config.toml
d_expert = 160
router_score = "softmax"
vocab_size = 22949
train_tokens = 551800000
Below are experts of layer 3 (counted from 0) of a mixture-of-experts language model. Rows are named router (the router's row for the expert), up (a neuron's input weights, with its number) and show model dimensions 0-127. Each number is 128 + 32 x the weight over its row's rms, rounded and kept within 0 to 255. Numbers have three digits each.
After each expert's rows: a language model's description of what the expert responds to; "gets" lists some tokens that make up at least twice as much of what it gets as of all text. This comes from a sample of Wikipedia text that the model never trained on. Tokens count by the router's weight.

# expert 6
router:155145141134116151121082123096149096087151077149112102129154172157093071142095172121142115091091080090086069094126108074120148107107136056160112083166104156161127183122146108109097148158099141150100116132151179164120101138104181151121189150180132130127149108157122161117133152177138200131190089120071210067119135155153178134111123154167071152137172163098103094067157109181167100115130
up0:174178139150122114138159180161132109176073055122124150148087127145179169050157126100222118107124102165093106155198169175192136116187135087101129107142131129171158133118161160165117129133119126116096142142148120111166106106153115176068105136072094176152147125140097148091089091141116154155091106107195087132112111135088143155117150142106068119111166115125128081105101103139165132173060
up1:098151130133095078139150221104100168122136079160083136081102106127102143110117107162119188141104151186148142148121081135123111124119129121100146074145144145143124123133145095140130136124121144234074141057082144141121097089143119131075121121166089163178115162163076135195121161135112098078164102086099145155111098157127116144101104161116125155120187152121071157085155140157142145154085
up2:162148081142087118168112122092147083157140122138151148087175123068150228137106095121104178132155164140106123168168134091110118141062144109131094185112154085134161104128108063221138111086139118100138113126115136096180126101134141151097130082133147095131123093107143089135105145072119130145125134121135087109094140143153066144124148152145085165150099139157185128185142165126106149143111
up3:109107139129179137114083141168120134167159136147148144059128098137094184105088151151108164122127147106135082121004102100122165105114150089108139182134118136084098093181081169042094093061126112163107156140130144165124149099126111172097148195128086108166074183099118135139149122180088115120075140135134146101137132164086100104179132116063136145093114164139161135153140143096120160101065
up4:166133076155093146194136152122081167119143182104083156154165152179156123197202062159195138129104105092123133098198117162116132146153078103151114085133127171074172118121113113074122117168128081162150136116153121114143117160156218090171125188184123164151140132166098129140109100126178150084149099124114166123138120090096144198167064147089115132139093137174129105107078128114139114157121
up5:152112115106141192145178119092073107119079163072183106148116122154121185159175120189128177117130148153139150084091096083137094153097146164106138170110179099107094121179105120104074150173137085150109161189170148194124035148107159153154118126137211101192095108107147118096120143116133109083116098085148143137157138190168194103149084127138155154146117106128121123084126122105142102136127
up6:101084185129167116156127103181142167193108230187074112113131147151146117051125121113103174134146179126192114101080143103102148120136112072165168052096094151133125079100141133108114158086052090171147145119079161135126110104105129148147078197132187137136124134080078133074115128172137139122144135159190137137109150139121206093140169085116166137113121142126121164121132114147133182087137
up7:200121123118137121139177157076140156174159121126122093174174158106175135115155131078142170118166166090144142143165111087138091136149117093106103109171087085140184135100129078120121134143096152092164130086076127177164107199133126166097098139123153119131161107152160129017116101107072128078128115127144133122121159157106157135108096179091095173143104160111151186162126135169134166122150
up8:059124122205144095166119191073170157190110099161100127119113146135101163073084110133195113124113133131092112133094186129106089095116125139116146146128128159130168135164129102140093103119071128127108102108063097117153142139151096127130136159144137104071117118087154152121102107123087150144102138137138079173102160124088125172121134171152137143131097074110147128077101241136154131107129
up9:107059139154138092135100147113077117164101089134111114177068154119126099091097145075134109167097129083137147128117117154106109178102098126150093108123117153078158123173169051136154077139135115148127153076171099120126145105124177160151132108137092093014166135144148135167143123110144158165132142139107124140077160168083105173116122106099194053166128143119118167090145156128146066128110
up10:134095187136172135082148133137147111106085114120140144135038108031169131098124109218141191139159090118119124102114120115091091167124113082135090072115150140156162147076118152097142127137125105096131122145149139150087172126148140050084103129147185151090146158147093098147174154187192130108122161055076168134167070130143131174205099158140152134122100081162136125102107080124071115094088
up11:127118123141144106159138099172127135146136137145117132108095146182121155084043096058170116171128171147117138122183161133130131096149107118103136067143151148144115081134192084176153118113122118108124095132081152127110170111125130174097080042168085119105146144088151155166114105156071137131130137180147147105116131099128140174133127154148123119128177141095096169064137170155127163154124
up12:088104155129143110138107132147154103134070073255153155136128116137125136145141112194139186124078145117148096099141110090066103131149147091137109092109102116102186114131176097076153117186096114097117155146112113126080122099162132139183102123108081148141093119139133120078138181083100125137161182132131152106064125134119151113133144187121033112080142088158094156095120171150135126107160
up13:096127107092217083137034191163153090147093133134114136152083107144114064089127123141118133107195098097163161134035072167121116100116110083154175098138130135116103150159113115024118122166103100097148198146107157184083091150111152158065120105189150129130130165109146091133140141129132117108107149103119105140079115108141151070144120102127136124052133105136146121118180154117113144146155
up14:146127159037142142105152106115170233141157172101121097146144135180109087093167125095108093139189142074109139140115137071157113101153132106163201154149137145151080111091078148091187061107140084127166150132150140129098143102112135149136101155115163147154103161140099131065119114123069123086128107181181118125141137151082113127140214148087117127182094114144126158123108206133081161173113
up15:087141097075069051189170115150174141126092177147090170120152105092149192166129127203142088177161181077142157130145168109162114181142100140077109115092148136148094155151182154146162169151145118087167125151176104116125144169143155100116112102110061152147106136102141171157107137154140145117141117169141118148171132144122122101140111132143095167131155157150144161109099194098132105155125
It responds to: Word-piece endings inside transliterated names, mostly Indian, Arabic, Balkan or Indonesian, such as -ari, -ić, -ai, -adi in cast lists.
gets: "i", "an", "u", "ar", "am", "ai"

# expert 46
router:173136137112156165088150124149138148135148099071130156144143180170168162147082196095159086111153124062085082114162128110126157180161084098143148115095120172115147145108190133134088110118159125112154082147163149092140119110099132140199095108195107147085136095159083160146150161177158169114143184148090183063091107144112126100127088074129169131112082130099132146140119149166137071111132
up0:055139124151130126156072118154104127107154117165096128104096151162063191156123109108104151123135113207098104194128166121085133122135150176119133139142065115082161154120152092137192138149102185091113156129088119100161109117174078164152085128142161125114119173075098122094108151152056098148169111120117092128164136175114117167167152231147070192183170123129145152096134148092087177162097
up1:098051118116143120160165094142080168093078151113138201121118049157124132150179146130103133104133143161120149134081107121124171111118119116105157160090142104107154059102111169136123092107112155142149124163101181089170135139145102079099086128115142136175116159090108102117142115159131069152115167174154114144112085174164084140158104123106154155217047090084117181140137127093092162125116
up2:118121103136172072101103121177134152087166087090121056157094162156105073128125094075099119138152117183116141106121170181161125148119106228130112092128071143153153078177139148120129153098122162143120221083091144114135134096139121131086089116124101136178154163109189101125096076162113104109130108120094103141081108113170090055147106118191147134145115151192148127113118132109088066135077
up3:164179125147177122142084054156135121099071151125147173149063120099079162075176164135103118191103074164132112167144126114160156131108146117165041095140091141064147116144139125079188149129103173135143084093085185113138196135179076115078123112131171176116121154152086117119178149140110131107106088117119143103133092130148145149145128128139112155176140077115121168170138136138095149141127
up4:099203139121157112146141151144110089039074135115101137168070135129158160164122059067157112078071067160139120122112156162106147164154147125155139152110070124132146193142147129111164097196134133172117206164110165128131140126125143115120135119135125168171146101173199106140180127164093182156120129164146169134155104127123118113109089120075091072164160129118182082095092154074094099187139
up5:102125130099184162181090116154149120120125126124097062105104081188122184131092134091103077081068089182123183129083210166110138114104107152176064132121089108082121125134172088106139142156090184157127176104102129084181169104084122185142102107129105112117100076119152119156095078140085143122116082106124085143141153124204086108121151148137174073144117118197120139159183145139151121114102
up6:120093118176146116156160074139175111196137095095157049139103137097163114091117123113144172104145122144107148101159094107132148146112130177041109113157130092149133113186126043098129115123056090113078118106182096141187135086131156115118135140098075119164116138121123121129113101132140134115100094161104125112117164092116174110130114124072147139171143133081156179181124168174077137118120
up7:160122087119140178150097170097104146164123114127142106120112124131118114092080138102135146194140137142143088167109124118163116151136152068138091136131178125125124065119152122086164151112076121157173131063092118173125119109086090148090082125104128104105109137193142118118143192124098083106147110162111171161107152212125174151088159148143114098087112149056115123106201114129152133124155
up8:121147120161198092095093132128139096098103137093100098137068087139173113142113108129061139085124137175123119056121157135159117114136115155159097130125108159161136083115165086117166111139125120145080228088103113138179143162120110134158064126175084171155146120112206105137089100164130113140121176100122137150131105130149175109147092161116157107140174198173171143085125141120145118169124
up9:127069100173116140159106097138201119106123120135106170112114104102091178171098126129105129134136165148143121112131144093128105146128090176173146104114107165123130191076110102163144109118122192138115111155109168099165135083142079193141095106113104109111132102077080104119164127120088075135150170168124117112146148156087088181114134205109105189185132181164121110116120225172075145136087
up10:140057137120138153110157174163093119101132188154170179203147101119115082113129115085125138134160130123117143172120114094198135123123128163107116110142082117125140094095155172120152123143142127128155116062084163123130112133161139058125095105125140213140078106078107078052122141140123158089130153187156135137091139155122162140089143129161116128123080110098099085135167174100056133114089
up11:129137093120099138188140153127134108142111203208175087176105045112128097118210102188219177120151126098132133167150098121089052129145140122160170105181116125119154091082147158106153184110105132097142110159119192142129104153202090151073110120108118111140117142157213146117083124086170110143122095179152139123136166124186124174111136124159083138101192118157165126107142134099129197107177
up12:166096119129095123144156108164104135082154179121077178164116203094143139123117119179115139135117134145133090110152124098140090150142102128101117113097086152093135074095138187094118136087120051105104141149140179102110116141204089072112088110176155174111127147097087163162098113138115108129069085120173131084166083103108126136232137163138144120186104139107151162122116167144126138153107
up13:120154137125128118109125174149111139094170177163058155086123097126128149179174133171146117077113126093123147186108099143111139114181113126139164210145088123165147083161171201169122085112142105117210125102148089126119087211171107085133094161148157125153115178145152159073167126181116080112117128181114138102146135132160119134178114144115120118113073115121143140091066115137126180168156
up14:077068184136149036117137105102162164086167117101101081127133152107152102164145080096121158170076145137103123165109148178148143125123144169169153138182151154142108131160134215158090119170137156129145153170117091145114170154102097136128089183165089114111153146137122140109108122153165142077100114124076167154135122138167090104152074120150142084174133138152168191080104103126137140173117
up15:143148162092155110150096171087116113164108252125124134131166092113133130104123112068148172215131180165146162146121139160114096160173082158118116128149118119071146127097070120106100161120173148161201093114127141141164182133138118082184161189104168122123121148080113101172171120112089128171141176205091115135108085133120125134143101183076159176075146095107136109105160176154153135121068
It responds to: A single capital letter starting a name, often an Indian or foreign one in filmography or cast lists: K in Kuch, P in Panna, M in Mallya.
gets: " M", " K", " S", " B", " H", " C"

# expert 32
router:141103137129143131161152142139123124185173102114151153162148134159132097070185174102162123168176151117159130101132148154170091128126122088175189137106151135129159117136147131112109159138130104075126134184155138135102114119100101151102102090135128127102132159147099104170141134109151181177148133153162069151152104196131086128107142100097151117148141083054212116091158078110113138124135
up0:063175141131074207147164106088116143153151155096184141168135140161133170105104148156190122133149146180107158103181193102137085179096158155104118071168145153115075131131143131153132149140166137208170087127158150175125134082109085100091062113092150139123134155112107127155125155202163162133191080147132072100149193163133133163163113180071084129100101127150131104140088127098178134061117
up1:130145123131169180152145090183137166118124154102138107128139153131160105105145156112113121147102159151061123145135198132141107107078107143160107076129125137130133204081139067143146093103064136117088155146139142125141112089144213155103089102188125082122154109124084135155114144106064126141112112122105133161137140115200097110080190155139144098112139149191116082093137134158113095136137
up2:174130155114099118038142117139124153088109096157124097101112106141124143147071164147085114087131091119179110119103150112140136112167080110119125118113158102129115141157073110156116129134157116097133104080115109129126076154110115099161217148144140201117174152096143148156094111161176159113170109169102131161128133127146109118059119134183108175103126153107138183179150129154139102085175
up3:071127085133100181116090143122094098149179160101113111102138118069105109119115080092157113149115133118107132211137159059160120177103090121129143084102139104056098164121124172107102143073175130135084069143132136090117092114120099141123118102123160119078112116093202114138138134158122166119156069120149104178113176154130153183135112178110109159133106103129135141144067144060171152175101
up4:113143111108125095053100153128178098178092130099143111122110085177098185145045119116143153091149111137180125135069092117186123096131181135095144166149144086115168065116112099082071103090089077124072125150124068169112110142079103139079133162106126186157126080177125085141098115175065120187127161131165154161103060119183117135115159105098157143130082103068136163136087163105139129177134
up5:130121141131157170042054169113177066076126104119118118173154156120151121139105156141165117090117142090149097066133154131142103118138122142139096104087124124101133180101122100088161196103083139147135125148101181106158147131134152122085149137148138182174133129129133125188131093162104198126166176128102202070204145111156090088072143135172082117122183140074139109160164144196068096097123
up6:115109182163127159092085095138163169132116127072138121146093138120124118120056163120177114081128118112122140117211253174124183157111071163139088174189158134109068147058176125127140156106140064156132165117143176091171150091076137159095109062165147126138111141113111144170185084158021093114117125061166157119145138136094147124037128114124115129134178145123099093115138130149070106083171
up7:192161130113136197144117105147124168143146163115125104097110151115157133128153125162085118097132174160100118160161150072082109094092133138162094060131102097103134160073105116144136131176120128110167117167176133155127060171121205103149086111164135097110180153110126166077167149099143207152179092132093118107109140197142075189105131173080112120153114144106085093098108122188107135151144
up8:077067173176157160118137088107103054149165070096135127085143203152159056091093124111180159117111165139053095120128079106169126190120094114076132171148146155152110141121142114102145133089118153056047129141122135122158111097137153170147137144126189147109086153098136162149153133112114072119070107146101166141124111101116164087114084143100117139100165118108122081153182142139137114132128
up9:122090140115116144094144161110193117123114150140122159117087079160096197123172150103079136090150063162133121153118125101183123091149147119100132178098117045156144142125113179171101149085151087181137122128106168118152141090127092097127148087080097145126075085114162149162203137099070071097120164144151169105124109117140095142118127064130096150106168108110101109189127160110119125104086
up10:103079124102126190133145116118153085149158158116116068116125089122139130150173090124148119118082099162153137169119164098148133156152150158115136138140143105105143144143094116136132095088089099121084128090117127134110155187111147086130097115066166095165104155122181131116116122163092103156099222111177117179139102111155098105129179140100095124073142139140096174144060119140181082156070
up11:137113099106163148197078119149074139129142159140124108121115125120123082138141093127124115106141097130114070165155211091098110115108089115138131168173125120100067164171155131129160140138131116149116145137175125099100087089172144137120097187172205081112100118113108184142139082109134106109077174174152186132082212124134143115103090114177132089156061108122130108108112100089121108182123
up12:073072071085226070121098188090137153155139139149087103088112148093115117104172114176130169149108105110187099116135114117142149101119158131084110145175102049160132153158150146070122167177118105093114086092165157123122081108107111128154133102115255137116098139133145154179106122089090049156083212145116135106090160109150109110127090149105130178154104135074130133190152140122103126101040
up13:172138102099190105193138113129131159122110155106111078125144171157124099147159147112118102133080167092137161110165153152110140085120074123116095083093140104164113174174175150084112133168135148109168089147124119111156073163139242112130112145174222136089144070103176170172097066187083152166136144137128111119126161121120110076131137125136140131136118129123112137157109118152099178090103
up14:068195109123112147171155125105122123137099137144164154164101061149153126119056130120141108178127109119158134168073162130156218153057136156093153108123094063063134187159128132172126174174144157156142099120108192094145169118126088140115181084109113161176100178093085106132119104214077100162122104076169143080152133146160095104137122138172085183112177128105179142119083145139118134090147
up15:155051193140133161119196122132148138139207091144129084169125074096112126155123134133218181097149130139154120116136132156097073174149095121050145122148150131157079179143075186151130129071163102110124139108137108088126128127095141149077192164105147169084086122152093185173148097163120154145145111180160104131125129099157122101071090088157139195160132132092141133155096139124109080048036
It responds to: The word "the", alone or fused with a preceding preposition, conjunction or verb, such as of the, to the, one of the.
gets: " the", " The", " of the", ", the", "The", " to the"

# expert 26
router:114094197086089080099101099092125128182142079081110067153110140147098069119073170079124155101126107076109106101137090156178165126142131077197123129151140159145143122122135101133101144135138152124123125092111139100162159108099156144158156173181083119104162105193096139111093164179198167114120146097106117073165132104114130115103155163118199093074060182174103126097131105184118121094153
up0:150123149148155116125122152167099076116143078186116116056120134156236139164158137100092133153090136193153063113123077111127122119163161164090080102159184129127113135143135171150087119131074158092186077166140145106167141180139154126096069122131103115110142169139176128124132141152123160079127170120166160095123110093118126167159110165102098147128123117088116127172088090135144164154122
up1:162074173143152132148126101117168136126106126122081142116094179135097125125126157132164192119163090107097059069143107112145113071097223140140106107184222133162132165150163187100140096135143111134147148149130096090107033130114198164149070167097139113115110169163101166079179133118089147161098155145116111201129100077102141075154149127150094150132116173145078132183129165139157072166099
up2:173172087159182149165066140084187145121108155160095153187125099174194123103102148134165158161132135119193195145141108146147128120049113141104168167130104141103152070107144173140127198146110121137167123132089159084103134104107143113112050161131124114125176138078126165146190115162117145113158122094041163145173064104145095130176146115163102100147088106084157169086121185113097113186157
up3:155153110157151118126186143136122162082147094145128139171105083139084114104138142116118162118128162122164116159062075105118087122085132138134081160105134139066120131155115137169093172109152140115166122110052187122199157124161179145118156120155140102125120144131116133071152138146133116162168107113073109061100118127106104117149069129106129084138118153139095157151064142114122096121131
up4:126064111129085174120063207143081132111185148149082162137185161174137120110128115117205157184154065105113144138148110112104131073110111155061068143098113122128072097134182161079093142148145122093140134121101166056122120108137154151075116119156108113129173168079124107094082111135133148125115154205092116163168126066134139127186157144114107155105103159118136137090101167105191099184166
up5:112084093201092151094155096091124067099145149109139123074161146058135148123093113141078128124148189127075117144130067128115170055112178120089120129125151144117178101129108158126157100116119139126119138140132132146137166109138103148159126131122111125179152120133159081112089104081074114168112104166075168108111102112102165112132061152151156131053122154169092147156178139113184134163091
up6:106098112128135115118101147096119117116152164154135133194114191108114137154111158169141133109221100106130107143085098104125140116105112084090131134069149126094126099204110173143119158125133141107209125132133123187117137099131079125097160147085104152152113213078193125138184115134147118137112126158129131136055134115131128151144128074101116180159151060140103174127153159071142160132125
up7:133108147127156068126138166145113099120161127150085157164116154123081164113124132085157103121119120127184126082106123104156119175092098067156169184124050136120122112127113108124139118154134130128116136118107095142094098122125145140091104134122093108120094093128125117104080187160108154186163183130141062194145127169042161080119154106156129094134070147082132125103131198131111156112099
up8:146093133102111126212096134116082154097139134162165097142116116192173155170137106123140163112183129137170130090081138134097103101101106157108163137134126080138120137100147139130111126106169181140174143147128123171178124067131133089139075134111133152124133105094133111215118001087106115159109099152151130104092182064091128182143148109156174133184179092116137101156168135131101193164130
up9:133107106112124078127165106160140177155116079119095080157113116127095084119141106079119112130132098150081075180089145171164128100113142099078085119102119134161120163118181140155093125073097152168153123121133143135153160067166132116133083162114125149143100112168101153180154044158141111085139190122153073188140131133111153140123118112109104140185097078113149092150103160119092200097090
up10:087136088129181133134115129070123068136094121107117052128092125089161116103143138125161165196097120149073159139171106129181137135125161125161073143147180166152149119096134160118170165166117120131104088098130123173155166177158082131102122175134092113104129163158138107132126147185114095124170136123117146166152055169127159145114111174084133205106127126110069113103130109070131091131121
up11:123129148134109137119124166138140095098116140131136203137133128094133107136179146139070158146132123120115131154156138126157103115190153116156116173069139118159095096160191140218165120133130107207197116098065103186079124119111176146166126142131118172133151062134056112079135175151119118127165146152119107171196118181135148202137143139114150115170100096152082145138170132091075101121085
up12:154123110111153142116082116124106073111153203076151193115098102078120181141162108143145116119186117083125167100181120130117131155130108093114123143131063115120099141166138196123166167093117056175189111124108159138055183163169105105151097139099129137159151117160131137108125168131081097142150157098083121156170134145100162135136097157152114077160155126134136183184089186112151112129090
up13:107156112135096146088131161172115122171189146140085153129136187109196138143137043070187137138112090127108190117134127134085114149189137164159179103099115115101134111118125145127144071124131151139152078122100109069156119109147128102085083163103131126113113148141118052095136175089151147145111118196093124160143165128091188141074094137114107132067128136112128132173097150117123158121124
up14:126139126141165126165112082173103166150154200135138082164190120107130161073131087151048108126171160113136168130127115183153124120090115157057102157158191115155165102160095158101131125083120108110146089100132104132103180181137113107215133149110126155122139107162177116100120096105131106078176140124124124140136114144143136180130121142063091153208119070125123157158098184062130164103068
up15:122117160144135108117091192119138146116136128110054171098141156197131127104141138055089109169072104160072097145133136152189148154176133159089085126132143142073157154167124085113149124140141085120127111172149141155157144167123153151126132176099148171130114141134150141105113116164077154203153143176085134136108099108109144084115130122112120153113067098122141056105169116199102108186104
It responds to: Separators and colons in track-listing and filmography tables, such as 2:18 durations and " |, plus title words like Love, Night, Story.
gets: ":", " |  |", "\" |", " |", " &", ";"

# expert 57
router:110093158117129162096076116127111145084086126132113161145085146126104068170075199122131153130104177089088119135163112095077175128151080098162157066149121173154150134111170116132098173160097110139103085132158151168069127120085152126130153129156155128138162143079119163155171112111141137112141104107081161063102133091108075118109088134182157108112134172099159099122207130161171139098138
up0:159146137117111089111196209090067103109164096157105131177091134068125151079121145121118163159155107164189207122100052134093106169107098130139094075108106104160139125112116121114093163148068109101149141131081129105153123119107063156036113121098105114093096127154125145125125182085116077145089135135116124111118079133130127209093199120124135184090098098139125150152122159134035146156109
up1:064033173150126094187115114185082192106104158104119136170132135097132138123132103168097156126124138131146211159111082165158121149049095157113155183077131112166162094097129146118119132112142119114191150159089090100157142108140118109082147173148093043198137137113115132068132087132107108156060161111140141123146105140209136129129151119129122106147114068093086161107148133089115092132149
up2:183027153175176120152077106173185087167109174111154162119138132112130150100137138160144129159178148125103125164152143099121122090092219152104161096157134138123064097108095119108114141108084178135130133159130094075103081077102151117146097203107061112124097118102086119098153093106086105171147163100067143144104095133103092125150089122135129108170064138105127118153141187130107165181097
up3:152143132163156132098194157143104087100137126117164142118136099113076111162110123173097080146114154154155086136104053154154126123075150143124123089179126138149145167121164087138145114129088182074105136122118140214118156138121080132154125103071207238181106123161170088121092153063132113099141091107127182107139134164129148143063144140127148150139109099153098138141085162139093121223137
up4:065067094132073156107104187158147087161172185175155134184175148116094086119142152099149145164132146136128180068143141107129106132109161122111127105109111135100102151074095163130152106136139110127128184154143105083076090122165103132119090122164107146100139079111128075141140148131174124146158134110106130142133122155124154141142116162122049159153150126072156172073137120149186113144131
up5:142115137160113093121083120166165180088220180131115141088090077074117084122124129166149121174061165093129130111147135096124118132090102139109141089101080093126122165175132152089103091149139104139129110164151172134085065142099107091113126106145107165123119113093142101067173140164212133084145110118070126116175077159125143192133109153143109095118072182090158082130131174171135121137146
up6:158136168148095119123118142105095096153196099133127095111104068121085137110155112114102102123150115132119138133112105145190071080181146115114142159100151132160135166099145062110136098096111087093136151057114120132127119085135149166081119131157129087130068073169119104149157081163130138095124146139111122145121111138097169176131068127109134187092147153144141133108083130127114154102118
up7:169105076157094139084165100141229165131116094115169150112095137139115126192101111171148122097108150117133108149102076139174110088175114107061192181110165095129144130068129100082107123152142169199100132195117099193202142141127112137098160099150165198205118131127171129124130129106091127199110176095117140100163100158142146070138157117124109121099106119149116132136159113108117106086087
up8:159168096152095118121131138121123153097148123161061123208098086147112154121147161086067093162128165120143169072131113149086134080088108166110070066092091083101086117147156135149111121197103166116135126137096105090132156028149102243112166106091072187094106128112103142153166141125155102153163163113124137117148077107117150199119146113153145146097127053151138129141123113105084140182161
up9:086174145122085150141167128132131112077109133151124122107114093117173186150112104087111099153112094144083125131110144161154094112097182118159086119113116119099107134129162121119186101095102107144076135113136104165175133098122158153178129072096118111061132129159151138153152120115089148165090205124142122122150155075163153170157118144109111078085146148149092123174086111113175094141063
up10:131135129160135083084103143102077153164144093141107128104139035143077068175117102131170151137115118122131199107120099160075107210162118120092115133073183136142166164179163099088032150154138109138132152060179071081093116182115195092072117148146139114120138090171106140123142126131155097101140124112115152134110093095119150140115082136151124146068155113120118126104143067140118128110085
up11:145105165169156121132134129115174115111185166162147151110088105104064137121172104098116076208128160171110087086123112137130100076106101152112041110108108095163121170119156117089140110118090139196118148122053147132131151050103113141130154118109133129130089116131191090107140163039128071099191105145019164146147128145091107150098126113115151155148147148109146070211130157145111168127142
up12:119058124100159076138137113146108103093082193104157069101132088184114090065135106170163053097098120098104107125144061104131139080189190110114118112128144152166129147130129087110148115185139089073127095088034124156166126101142105080152107123112137160218104137135097141147138060188117115156136156173147128120143103071154159151122152151105128132123163106139138106157180131138072121147050
up13:150173028180109160038087121156153148138178169169091162161116105160095147152112107114162105167077104196141132132155106144116131104140127143087085106138173173123112163107147131096166079145104176185125140133131117110123080135137170110078145139061174152148098087137111077122127197141188133152189132107074139150172104203050096143074079088128103148116143102123140105084094099145132151110143
up14:096074104103148069182118081127136140111077152159126105157112130154106112125149112140133137136095157164104103132142148101074117110148125073112111086163140131080113108020108087097157067138111157109109139123099140152162112085103110163126137157147112131112118127138109113106079136088144182097135149113170119142163101111099098136141174149127098122162178089142084143062170144121107079127134
up15:163160119111094089100099139120139145234194124060125125164093097167119066150119104103185146094129088117157187102100114099138073189122120118120143157150093155101146118119129122052084136177179063144156117145118122144159089141128186113099114139136105095099146126107076143100115112099169169155179162132174139136090127103117101149163134147091099138097092124155182114122169115139095118155121
It responds to: Vowel-ending syllables inside non-English personal and place names in rosters and tables, such as An|ja, Di|arra, Kirkkonum|mi, plus "as" in cast lists.
gets: "a", "u", "as", " as", "ra", "ai"

# expert 61
router:096052188083121151092184128184136148157108092119180154133159128165122127087072088129150130106166091156135143087126163194145111143178142100154112110157142121185176089128136152141100116192164102131090199138163076118134135107107150134165146175083135120183142158148101109114157116080167162109168110076130117178119084122144118140147147184105147103109126097074171091117136110092110162075140
up0:103078142135084123152113087120162139133132134161139070120175175115105180132177099116122165105083180168042143091115089115113061130125119132140039075150092115104151223109120108179117158137152177153113117122117164099131168171135166116099123105119154113137134144152129103133169143117170106138131092105106173164157098182140093140113137138115076147187161128136063130084111098165169134113171
up1:073225094115137144098134150127165111182154094120147101142080181123110054084129106159120113120094184113092147162149092108181104117106118129101122086177161154143081186116158094132167159143125157059133071127111124080148121163089125122153125066169150166060165124137144140161145148146174057129128129119102049069066113050133138135117160130112116103125206160163096139112111190129116169100172
up2:145154139112159075160092101114135156117090072098143138080104123087110078156122200175102160095149166144106064182140133106111115123143143112152123112079164209125113135115142084175105131136092124139157108132183128123167130053133155135156092087233131133091150084141155014130111165180089203061121081130069127092081149152084194165156119114138125117175071100125153180123110153128123155167127
up3:083071086217165113144083122124138122117094134096128149143128137161194098119129161063110125039118129144123122123149126073131113146142091083107137166138140146136121085145114119119129141106107114139096135135138144139130158117106113097100050130082118091112088117145129154112100114186115047192141166107165146151108098157108067087156107152124161101070141139134102137112097077174110126128101
up4:187163127157133157136122125116143140073129126136125135175117150103120079090148153105079059098126159124170124103144104113106132128076102122136145181081118112122152079103101108116127101125106112116094133086127183130130110058121124098088153141080126115137073149126143131093145083127051121123093111137118143172149127129117154105105186070159105057109153150104032091161086076161098123114063
up5:123039119089169067138133155116199134089160190109132035161108081108112104071094148143129159148149126118165098152119144136100070087102205149155157100175173104141148126104108105127109047115172129148118159133113142129161111107204173155052124117105075144118091082120114144160112087134090149128132110115127113136114134183146170180182136076151181173158136131197106115147139137171079080129160
up6:126124122178114153119151211092161147070095085138109082145088127092095104103129192086147127091124152063151097168119161091093111079128090129166145209100121132100103081115106101049168123128127159125122177064128075127135082065125175129120148142085153080139126140137175149100117140072127141099102166144109097111135140107175175164125169069149199103056178171138112145148083114120128091148181
up7:117126205184115150134111104076102148130157167114094091129138075093117144160111167089124129106084173109133140109193124125128118143113193140143140105188108186124120120059063064090125075091127105115099144115152147211175090153123106101108159109167103095134148143075063117105179160107121121124114139146096171122146122178119182162188077149088062145109122142138142142155075114135113125155125
up8:198143177129165146157121151140129127098161183132094150183098127118139125134127192121123117089116111092070145150162141148128155160140180146155089121171122115154174109157158097131157135136187125136165158120133119142141124161168160151069107061127183111151162153138084104123128128176160140088156085132126103107139107137125151124099061086191102181174143172141115078066144177175139133102106
up9:127071158165189100133121133119150075148137081123129135100147081189147076149148187131075146096093131153130158118107082135138105121077084141040119089143132159139182180115043125111124134130154144089135184119109139142183137163129127121131114147109098187085073080149082206132165098071144099147131122169127141111114139148100103065116084172111145156119139145037123099164096181159129111125129
up10:097106120171159177097115090150092098136136145175090035153110142098141090124084113104128133143114168160062158177134128121132097177111108086117086106148152135106146135076040078110117083130116151118088168079132148171209096118127137133123107146113075107084122107070141102176135092083124084096149102115093119180188146113131178166117061109080101122147097156146130085142111148161196160122124
up11:115155102106088119172127074132086088131133133115106180138125116125110172158093098174139120157095177111142095136140129123127130168101109168114114110120171060160123155063103180184119119186156137143158115141098160097167091107168133145174190103098082125204129134090152095119129109127113080100118135071115153153182149094133173170161146099115096163068117102207165116120094128096096138097095
up12:131185124122132093136133092138115083121128124140106117150070130129192078086174154119144144053179111148124150119105165131135090100161099146147170103163119162127159023116082142074119124135133165154147197160118146168097082138143114140082133158046143146154101113122163118189172145140139126133095148098105147169130091075086115117121103157116032082116146105182143108109103107110167142162146
up13:064182127169170154160106118151130120092084125161095127120116072128146062130158113135140187210114141118182054129113114112145121104099109110157143198143161116087156139154103056118112166188124147153081119113139109128079107120108167085144104106140172171094094206190116176135142178118110094178158171105102120194137127119151083102189141131125163131100165159149141120136106107167124119106144
up14:092072118127137057107133092123151139112147107129119170145131199128160114125107075099125142149134142116164050129133113107109099139143116130087125108139127147126092141143063177155161066083057143146117106214152126098081157097158099151122122157083120175151112149151162146116102143164143072102136159109135153137082150102094141108106110162129101066129127124068126131110134113103160107157100
up15:184153136162116183169103104120103098123146178147139116044136128129115155123135190097112097118165119122170144189104134092117171146162106128205098078113155076098165120175103205130083109076136122156188117080133139156130122128149116071106078079086141065137127103110137170073096189101133135099117099119127149151108099078116163148163161163155111118053118132121126155114140130152115061103134
It responds to: Prepositions and linking phrases like of, in, from, by, between, often in short descriptions: film by, species from, may refer to.
gets: " of", " in", " from", " for", " by", " of the"